From a checkpoint of a small mixture-of-experts model trained on Wikipedia.
Size: 11 layers, width 512.
Experts: 64 experts in each of 11 layers, 8 picks a token, a softmax router.
Training: a variant of Adam for the experts, 537M tokens, 8196 steps.
Below are experts of layer 7 (counted from 0) of a mixture-of-experts language model. Rows are named router (the router's row for the expert), gate (a neuron's input weights, with its number), up (a neuron's input weights, with its number) and show model dimensions 256-383. Each number is 500 + 50 x the weight over its row's rms, rounded and kept within 0 to 999. Numbers have three digits each.
Before each expert's rows: "comes after" lists some tokens at least twice as common just before its tokens as in all text; "mostly gets" lists some tokens that are sent to it at least half of the time. This comes from a sample of Wikipedia text that the model never trained on. Tokens count by the router's weight.

# expert 6
comes after: " ", "–", " /", " was", ":", ";"
mostly gets: " st", " re", " dis", " sh", " un", " ra"
router:412575541563537490495468520478466475464498472584451438502511540463496557541556476568551473371521427552523493552561483477407497451451520517455548435443502449505381486526525590440465502554527415463445523468529562440420387501494438489492624513575540480562504549604496515512382516530429487494506516443478512542421463522481455552475536534438517555457488468458508467496485463543408464525450
gate0:499468569541503457445522659402426488491476505450480481489478488507489451557500456528599487448459428514531556437494499525501475448440440581477502452540463531423520544499602572488486606529565472433479487415564432476483487446529434539493479549420592422537525489508452566468471431602521496479488530402529520367482545495568561539481504422490550509559612470581620634463519453539491429513541
up0:437520407508487574501460386581574579486457551546456525531621492500457560444552527450421462548551518517492500543464449511443487534489595461473540575494493472540539410452454497476463416524446498531523513542442635531567524546446524482493496443560468585489526531456541454469508561473483512516472439555442516660480475538444483487516522570452526506421467510411466421537420488482479530538453

# expert 59
comes after: ".", ",", " The", "The", " that", "s"
mostly gets: " which", " who", " where", " However", " that", " These"
router:538549518435548586426476466456429514547510471457418553447406512502403468449481497524507521435382513483437482429422438484484509508462467515529507480519465452609499423498473583509466519405476560541452504446402495439535489442531537516458545489515507469470511551496502483506600435497425448429526452544512559496395515487535532454533582502470486461523546461491434500426610477462507534511478
gate0:517544529491481535517420446520420492458481390562543607580555423435406493526457428503482495467538505500523543537519540440458532372578499528488603381542559596462434483576498480484481521573531408519462402494484526557573577441490501546535492449501527419547508487467492461478453562417459513456567551519503541493440581465503517532481424419545477514503546534461479524536479559453502481553594
up0:467546446527465462550551499524507501508444474551499489450473539557465464536598562451557526560570431515501427474538551450512484494497527402521498589396532515476519522455522408467502475459614584352396526496496443516373483512482466432524425512468455537525438584588542510415358466568518569443543532488475440562527433534434475564450488483397459525470476529545569502410443537590441445532477

# expert 43
comes after: " the", " a", "'s", " his", " The", " an"
mostly gets: " film", " game", " music", " development", " line", " top"
router:499460526434516621541494545496447616419558621582504558493541522517508534497521522538575408465560465513476576419531498565445537612480438448441522478511462419589484493456487549463550481558594522562465510478591390611553554523568443396465539526518460507464451515582472551459477486506552527459428527485445520533430537450499461504498541477460452580518506464484442508574427526480574515501531
gate1:576488490515452488527482484508587486634495500585488570539546460473611460575476519533480479535470482512569527503490519449583522563536459548471482480445494509494455544545400510520459463437342427507460583483545551482525516501550500511562434487483539490537466487499467550567516432455515468575470467489600497539477466527486473523433488537522481469520370553575523459530428530434417531485416
up1:493490419519549489585554470481514448462489460418445454504429558576419534523490464432447553511504539465446453436537516529446459435481560424525446535545542514522599463399562424517473472515609597429514455553426455502468477519416513485473573490533467500459535473476525511446472517512489523461543499476452461504462509461451491445567627472513495490488511501446509522435589532551554520520560

# expert 34
comes after: " of", " the", " with", " and", " by", " for"
mostly gets: " million", " water", " body", " mm", " land", " Conservative"
router:455383517526557541563439530477466525533466575485415549464462414452457452478552511443517513349556522437438546443478460570503476565465378419414474561536508494509572463503475431486463538487531482517474428590583610528557594511603658474481486477504417481436466520508476433556567509437500505526391517413537494533504542466516539547514461444496537459490453582457503434569453482544541555547534
gate0:482564592446582398463531492462455499524574481510466479483521475460522481447495446495577641469577480498498529485451509441510483600441568574502562462445529480505575502576411522512541574565497436518617528496458493493501538467558499577445428537475515571459592519518580540535465472552606468537500473553453498517525580494522489408523482506543562494452457463547526385419520456527467497477536
up0:410449628437552548392527460530424569583575514457562538413522454518509372480536564521552533503554382488492492564478461541485469562547513650554580530454470509448478520511420515500498518533449592573546546542584484528454552527496501491515436512541461502527449403535468475458494599436473506571468464561537581501538552474517439508511458467514449548447472545509636487436461517533465461543579

# expert 62
comes after: ",", " in", " of", " United", " New", " the"
mostly gets: " States", " South", " York", " England", " Canada", " UK"
router:564475603464588462452469581552533538551449568508493496476526513507491476576481489472533493505472513451450465461439478450545572591590496557524524530607482560405514475566430487563528480611472539546553537459590533544500512475475512466592511489476494509536445453458435531488564465475488448498530557417447548516451478579473428516463472436553486615412512553468506508393352499438484506384539
gate0:582511505472470475423570543408553536496468559406543477422488532566553471464490505523518477432512446473474478548496513469549551487521375426419483515536515493497527458584451576585453582579477567574546433397488461512541398446491484493502510516419494482532455498448427533483485525487437433488601447429534551518556475469506571498511454492480511474471599517510516501483456486421432462476498
up0:497523495452533513494539472534450432520583612562503486464550562405507396455527552459540490389551495436571487538545452483648377454572490527500395514524523483458524507553572491487483518512437525557480514488480436529483429465541534463503385452464452484562518521498517564571508458438540513531535475466587458490528481465564519477513458437415491524471599557557452560552454568578397516520510

# expert 12
comes after: " \"", " |", " (", ":", ";", "-"
mostly gets: " S", " M", " J", " W", " E", " G"
router:451473681590462506483470431481488493510565444504564530484428539471515437523613450492443515512459545470466476462585467434493414509508496541585459465514586456439436529450511408508502516520521497531492478426440514463559461499540563557573475533419560490526495485477485516565469493496449528433437601534461578474504593492495566509425385435458537405542560472451539533419527465518483486551510
gate0:461500425502568418408570544438480553467474433463431594515549507458516538415499494496467522467498521472498578507535547496487486476515489470506519520493498516537556473491537520443516518488555607481490542589541529404507380472462469376535524477552570461511515477568426484490581472418464528431535556458603418512460482484578472522492492482470511454430573519556442515596442447418447549571454
up0:567428463424467547576440470504500484486575562522497405538485499521491481582449467608511437495503456591514424407425486521481491497528546476522486478477492509512516441441539523536472396426472482466503473378457438606425625494437533547529471537465453535557413468464621569502440532590472454531582446526417476499549470551465552528522548448539533574496452475484521482488564558544474444430518